Weights of a small mixture-of-experts language model, trained from scratch on English Wikipedia: 8 picks a token.
Below are experts of layer 2 (counted from 0) of a mixture-of-experts language model. Rows are named router (the router's row for the expert) and show model dimensions 0-159. Each number is 128 + 24 x the weight over its row's rms, rounded and kept within 0 to 255. Numbers have three digits each.
After each expert's rows: a language model's description of what the expert responds to. This comes from a sample of Wikipedia text that the model never trained on.

# expert 63
router:103077118121094111127131142121157159169095189151151172145136104138124122148140102130141127131102129103122139110120092153123162129124142130130142142123146136127133133119120123112174146159101053154133123070122161125156097116114113097143184177120176072111128116110131132105128093141130160129137128121126131120151096153129106149116103094145142092123163110150125138134120114126148120120122120118095192105127146140165129115146123147082151094088099153153121107181119154129122162134108130
Description: Nouns ending compound names or noun phrases about organizations and services, such as Festival, School, Championship, community service, market competition.

# expert 9
router:108101115142088169147132143117167152172097116186125102161150109125103138142105129135128122170139156120120111150096112130126145119125143146115103122135146139177137059144113120090113147142114141117123110113104146112124081127117131154176164179136113123093126096098131138118153118127080124133115132076152084154124111166108114103105120097101146128126125120112131118121108098144100118098120114142124149148155178128155134149092115130152143139113065110153076131156137159167131172128119118
Description: Content words right after a preposition, especially -ing gerunds and place names, such as for writing, from China, in thinking.

# expert 55
router:089121090130130105117088176122155147127174147144140143131172129126127106170136124151114121147150157150137138145124128157138109122128124148145144115135120167123162121122102136114116163157122122127111117080118148116136164097151145134139181124126140118128136116123112108131126105118110123133125176143142124158167115167136117129134142124091104127156122124151174134119098120095111109109122118120097136124095181138128080135103073155101132113161161155166120118159161146173163158148114074
Description: Prepositions linking a noun or verb to the following phrase, mostly of, plus to, in, for, by, with.

# expert 54
router:111130095220111162150124120134145150137166135121145151129146155128132143157134085112158134127163101135156102110147090119160146106132154152100145138107088153080119108105167114135138138128102128124165106113129134110102112147131113109155132185154137132100106072094106168103152138154143100150132135065119149126152112133125107139110090105103121126148147084125144101152132106101136121123090139129092157123112134157133096093163115176122122127113139152114099126137083146145114152141113123
Description: Apostrophes forming possessives after names, like Ames's, Burnley's, IndieWire's, plus past verbs after he or she such as was, wrote.

# expert 33
router:107103113147111156165085124159144156155153158155096116150153133148108091143126148143126126127125138099135121135092090133119153131098124095119130132112115164110165135104166116109130094132086114100152167091070151146120125166165121126113148156139134143094099097118083149100153101148118148160099156109165121182111109138112104110098103159115123100144124175146137114123180113136140090115091099145114158146153141151178124146124100121116155127120128156171082112176069156139127168156151130
Description: Periods and line breaks ending sentences or table rows, section heading markers like "See also ==", and transition words like also, Although, located.

# expert 47
router:100132125139124136153107124152168164165131150164136143138158134109136164133125094137154127120152099138119146141142115122101193100171114087147075121109131144107119106148158134104116148140117127144118140109110112096145134146115120113130175143166151138134081090101115140116158119143134153122119125150161144190141098140131111131121128130108124109140177113085095089133119104115099103101121142160062185136106133129150110096125125130147144085091093085123133091133131144152132172139120148
Description: Tokens after abbreviations or inside multiword names, such as species epithets after a genus initial (P. vivipara), plus Angeles, Diego, del, Jones.

# expert 36
router:107110121131112101147131140141153142153108188143147132142169116130124155120151081137129076143108147135098112093104132135128169112136114092114123146107105132131146168115191122139166097122123107111094088118088146128102147115132124134103133187135164119110100109080118138081141107137130187158099123134122157156101096115077100116117101179125152135150155127151124111177146127101148135096075150128038144078126134134146123131160116137071129116138109123149097122188137139146112136129112140
Description: Final nouns of institution and place names, such as University, Street, Cup, Festival, Beach, after the distinctive first part.

# expert 13
router:084156137138124138110061164161198128166173182119131135168142122138126146148143148138143125129121124113124141122151112136124117131094096161114167093049096143126143123089123136170139122129083127137098104106136127152140156118149155118156128149128126121132137115113127058128135115177135130164123154114153121125168125137100100126111112099133105152176081180135102102102112105110150115097116095119117144121141163120209117174158096106145145092179143089137122122137156111162122142166095101
Description: Suffix pieces ending a word, such as -ing, -ed, -ation and plural or possessive s, plus the preposition of.

# expert 28
router:108093108152126179152091178162175106129120152166116136138163157149145145127137140133178164107118121120079093113141100125121181094134134069118169154112093172131195129096139137126135145111091121144129106121101190185114112112119115121107147118169111130097082094120108138117125148133134136139124148136127127142131116078134109101114126113138163094129138089149151143157108134116162124131109108161122129137117118150147110112111085135122137089112142157094093117148064137170131135138126119
Description: Closing quote marks, commas, and, or, and closing parentheses ending a listed item or quoted title: "Lights", "charming", roads, water tanks, and bridges.

# expert 11
router:126103092128148180130129141122156193138125145149116145163143106106083120128123121148182104163124119090122149145097104112114180142111083098143120121151140139168156080131156116127131134165125116153120113104119199129122110111107164160132151110143149096079117114159123095108143099114116172105078140143160139199103116133074118070105133139144123137145128173125089142115171100169133139134129125124114120109115159132130129167103118103138139126119094124162123113145139169180134145120093090
Description: First token of a proper name after of, by, in or a comma, such as David, John, Beijing, or openings like Bar(net), Shima(ne).

# expert 19
router:106115114158107143138079132159134166178172156167089137159151126137109092127102143134116124142123125102141116125084104141143144097085127081120142120135096153124142144128161122115132113147104131066120145125103143139124168160130123141097151147102127122133106095122083159103160097139108121131104148119136115181105106132105090095096092180137144109138091136147142108120163111127130083122105067135090162157164150143167123121112092118116137108118160149161105127157105148162136151139113111
Description: Words that close a phrase before a line break or period, such as among others and U.S., plus relative pronouns which, who, whom.

# expert 12
router:109117118146111141160082134154152163160160144161089127152158116139114122147113133123120128133131114112140094103094100130130144130088126103119124152097109171096185116121155133147149094140087121113123156113095147144096146155156117119089153150117140148112091113104083167105155109164120148163089158111149106173118117123093109116091100163111143115131104150137137102114176111128141106126105087165130160132155159146157106140106087098126137102114135137175089102165116150142145157133131140
Description: Line breaks, sentence-final periods and table pipes ending list or table rows, plus mid-word pieces of foreign names like corn-ea, san-ctorum.

# expert 8
router:109085114146114150141112168179148144173097137160099100147145118138117125149117136126107123142138175133097120149066102159112163101083082101129123144136140140134149100118126131130099134127097142094075147110098146155128107136102111090102126150121150120113096141107088114106148139124091153136098140110128110169119119128108100111115106149117120137137105172110151127086114106126099102132119117149115154104171119141136110132149120099156148088120093134172083141152119148146123152111116112
Description: Titles of office or rank before a name or "of", as in Secretary of Defense, General Thomas, Mayor of Aigen.

# expert 52
router:105125119155104116140134091126149178128108159140125148111175110133139133144146081173164099120155120154125133147113110111118174104140137098117120117114114133106136098135163088080134154162106128118119105114107149116098117156123118117134163137108176108107104107081129112120117075106140194165116103136165142216131137167102109148107118138080143104144178130126119106168125103113115091137114152159085149109097160152142107145145133138131176117097070144124106113126151167148109160122104113
Description: Second word of person or place names after a first name or place word: surnames after John or David, River, Beach, Lake Roberts.

# expert 16
router:085156150129128133134049140159143203149201151105111160118128121119089120124121112146094116122151121115161132148125095141142143109121124140145157086132115155135155128126131121138132124110068134134103174081141147189103106127110126120145145117109116111151117124109126114092124092158099129153095147130146111158120143128103103136086115157090115113198118138133111125121112118137127088108085125163085165108122170138193128154125115099141148113116150140174102138113129158137113156163117157
Description: Word pieces inside or ending proper names, often surnames and place names after a first fragment, such as Bar-ker, Morris-ville, Sum-er.

# expert 40
router:130151162111123136134083151152116154146154143136101130127173116102160171141105140153134115181151099110137139115102115139156159140135140093113112147157095158136111079138184121103159111119097124110132110127096152169142124095151148156076146151153145136113099087131129152068152089144079175100117114139200127194122105130114128124074107148106124142165121121094140145129161123128119114075083124110084168103138157188141134117121134132115104124147112145182113087135141150149155135112104162
Description: Digits and letters inside codes, numbers and identifiers: route numbers, strain names, chess moves, table figures, such as LA 3185, Bg7, G1.

# expert 37
router:109076106162099146165119142156158139153170142126081141168147087139135113132082086134162159105122130136127064092134083136135140110099113104101141117120136150105130101120154084109134117150120092125174120129114151153112109118154135134167144155147153120114091116145066130094096104112164148161135109114135165142131112129112108121117070141142099074117116135118126118171200113099169108125102158177129146168186127152155129124110113143090168119121102150132113107162113111130112139140135114
Description: Measurement units and counted nouns right after a number, such as ft, km, cm, million, and 570 t, 18 people.

# expert 7
router:091123122148115139143082137134143192121179153126124162148150116102125137131099104146149122128146132103120122153140089134160152080138113094102146144123149159127129117120118120154158143127068120157143125114126174147158150147139142130104167151114133159127092119135120145091126119166108139154109130081164109139109118117071091127104128159140128153145101119133107105110142139109164111084098135142092164108085117171135126090109140115109139119118137111145145087152126150133141139119129123
Description: Capital letters and short word pieces inside acronyms, codes and foreign names, such as GBE, LPS, NCAA, Iturbide.

# expert 62
router:100137141107156131118050151204144190158174130136124135158135086096095156125138110119127156135131141114146148146117112104139133104095140128143143113127144148147140100129143101128151135128103113113103177101138128154134116122155136139084136154124129082151107118090132098104147143170141132112129142123129120114111091127128102120094112123146119130187084124152092098096110105128142107089089135112119157103131157155198120148132107100121147116124169104142149117161149141142139135144119149
Description: Later pieces of longer split words, often suffixes such as -ation, -ment, -able, -tic, as in semi-abstraction, ungulate.

# expert 27
router:111081094133132127185086218146151116142113135119117140150143143121111131140115141112131149122124110092142138116122114156137143140063092069115098150076122158129136144092156131146107143140068106122127123107102132158148140141133147133144153145147142098136064111122098092111122123134108138146123157094149144147111093094117113091130141140152136118137119149161127095117137137166155139137122081116140121147166130145154112117122123099112121142152113085112083121186099151144154139135127162
Description: Commas, dashes, semicolons and closing parentheses ending a phrase, often after years or nouns, such as "In early 2014," and "eggs,".

# expert 51
router:104116092167121118146102118144127159138120120170103092157165110109112092145100088121130126116160150153151126100101108108096139112127130140118161113124106131126144107120149116157173150118141128151163126083090156112082113144109105157088137163142164154116116086107111137112093130130120134112114136119114130146122133147103084152104147114108151164109085168174086111149113123147148127114112113130146144144110141158156133118128077175117130148119146165130112133138111141170128159110168105
Description: Opening pieces of words, especially prefixes like pro, pre, re, inter, ex, and spaces before the next word in titles or species names.

# expert 48
router:100101102168114163121108171114136174160126173147105148158153171101116106130109089096108101140115167131113096147119096166155172108080135125109110095128099150129108129121123140130137108117116096166148150105102151130104087134099142149133145182140141139114103117142138137087144068152108147126087134106143116153129138145096117073128118112104103124122114109175112110147161124123154115132123126140131153121164115149160095159141131113107149118095107187144105118156104128142106149112138124
Description: Generic nouns right after the, a or an ordinal, like city, town, island, century, season, village, often followed by of.

# expert 42
router:109118111158089135160109136104149127129149140182111109142159143105121136133135129109148117142137131147126136134117127124091171127132102150097151122113114162129114094090129121088120106128094097132141123108079167127141147107105121120110144155141143155146119108106136154092143142152133138171125152122136112156103147131084127089075143130104129062114128162183157096120155114125143129141084130154125140128172124162171111138156111107104139127127135154155116095150102152154113149142135136
Description: Life-span year pieces like –19 in (1891–1946), byte fragments of Bengali, Burmese and other non-Latin scripts, and UTC, sq.

# expert 22
router:093080111132128163164103115122138148155130142146120139134145157147127114147132134111128154131111095104150068119107116141117154131103137103144088133108090152097132154134153130197150123133094127131109144130071130160112135122138142108107164158100135111109109126103093126102192106153080150115102124103144142174091078155125091080098085169119176116139105111167116090104153092134139138132091091123117145139136138136164130181149085133125135113130139152136104141134116153141124137146122149
Description: Semicolons, pipes, bullets and conjunctions separating items in lists, tables and data fields, such as anatomy lists, race result headers, chemical strings.

# expert 25
router:122099095131116169151129139130156161157111144137079174187145108109106150145105121173169102171102147095113151147114088115121180142124065057147151145131169142138137097145173096120117127155126142160111134122127153156107086169107165163123131118126153099110085141130111105127171134106085170131060130154162138170102137149089121077101102147131101124136109182087101119084154106151098126144142149139140125126134195144124116131162107119140128096131099109142100113138132147145107150131112091
Description: First pieces of capitalized titles and proper names, often after a quote mark or pipe, such as "Lost Stars", Saint, Mid.

# expert 53
router:095074089169113130128111136140166147113161156153131127171148111117111146160117125101127103175158173114178182126107109141131112105139124140128139141145108176107146082121142144142128117180125127146123100108108145108117075058163155140161135126104160130084120081141097105118142130156099161143114154138124114163145094153126100131112122116111091126133134149135140150128138116134132131086108135123149110124123111140126108138127090167082127121124111095129108093148072153151167153137119152
Description: Prepositions and linking words midsentence after a noun or participle, such as in, as, on, under, during, including, although.

# expert 20
router:096103119148100133141093109161149162162110144169095151145161140153116127139112138141137120113126129066124106097079094147147130098088113111137128157097117162158151118140169119173179107141080150093110140095091155134094115172131129137145168144140168149118098109102079122107127110144126126153097152120132108175137133147095109096103093180134105120127102131173156086141169123141147079110086094167102160147151132150153119149136081109125156096139102160164107104185123128140110154129149139
Description: Last word of a sport, award, team or body name, often in lists or tables, as in track and field, Cup, Railway Company.

# expert 5
router:100138140126139141136045157140132177135173137147138146132161131148133164112138127136123137135167135138148093103113120131152135107113133120127120098146126131096100145091163141120126109119096104095129149111122145172115160112157133096112128139137156126129113107123151104099112090169116144149107161101150125167086121113106100133090119183121132131165135130136101116131174103126102083100082111135078167116146135155196111135130123107125151118141160112147129109135123145149128178140098157
Description: Middle and final pieces of non-English proper names, mostly places and surnames, such as Mant-ova, Ishi-oka, Gipuz-ko-a, Uzhho-rod.

# expert 61
router:118116116145120147144105095147116132153154156174114087135148155137119115140127137125127100131143124156118145096108102151127148135172141105135113158119100135127138147109139106141130120120068111097108127134083120110129145123127131119134139170121118151078114074122124160086102150133173141111146162097127077172093069102102110127105139137107131100117108127166147120144165115163154105121100144107122158159199162166136109142135106148122160097122163145137118105182085142149120144154104099
Description: Sports scores, dash ranges and numeric pieces in tables or math, such as 1–0, 6–3, –19, and verse ranges like 7:1–7.

# expert 44
router:122097100126076121155067187111155121152139145125130111144118155121121136183100139118132095157171126100125149093125109132157123166093075114167109097082098192123129148119140150162122154154102128124116123117112138106122127145146109168122132136136119087131059128122095145103143138163097153105149149107152151124109130105095128124079137107157142111124121177142100084128117094185134141131132121129134113154152134130141113094156098136113104121175144119145113132178072159131142130137150130
Description: Commas and colons ending an introductory phrase or date, as in Sometime later, 2013–2014:, and dashes in filmography lists.

# expert 29
router:109080110152098148133134138131153145148111125153132125171156114159137132132102131138118157145145142122108146103121142149087157117119126109150118154084140165118144108119159110116130134134112069119127119135115132141063102137121116184124115139125098127139140133107112158107123144139156146097102142130194161133141097165110120076129074107161127081117150180118126083100131100135109102111121136142120133122152179155150124121139098075132166152077115121135085128115153131184132153163151150
Description: First word of a wiki section heading right after == or ===, such as History, Early life, See also, Awards, plus infobox field labels like Location.

# expert 31
router:122055105149115168160110162106150188138118149142105141163155168101133122159147096143145089155114126145106098143084097151136158114106118105134130117145156151132141082147103132134145140122142075136111109131107160115150135115120156137124134152144180142076127132157106125103132109135127159139091149096138083130087116165126130080123114124139152128168142137138099093131158111122161087113123128147121133170149165139152099159111120096121141109091112158133090103158152171126133138119151126
Description: Content words inside noun phrases after of, the or a, often colors, materials and prefixes, such as black, fire, anti-, semi-.

# expert 4
router:088121120125107123114111156118152183176136186143131155139158092123152143157149102154144152143113125146126124153102100148132135074125114076132126142131115133162132116102133105107143129115148131120133145082148130183136131135124153131141178175123160075132093111090130159125133098110092137125105120143135133146119105139137113123117098171095129101162124123133094098133102117145108114089123134152083187125113155173147124131143116111102150086119129121137141083157106165122131167110099121
Description: Final capitalized word or word end of titles and proper names, such as albums, songs, novels, bodies, places: Still Life, Things Change, Surgery.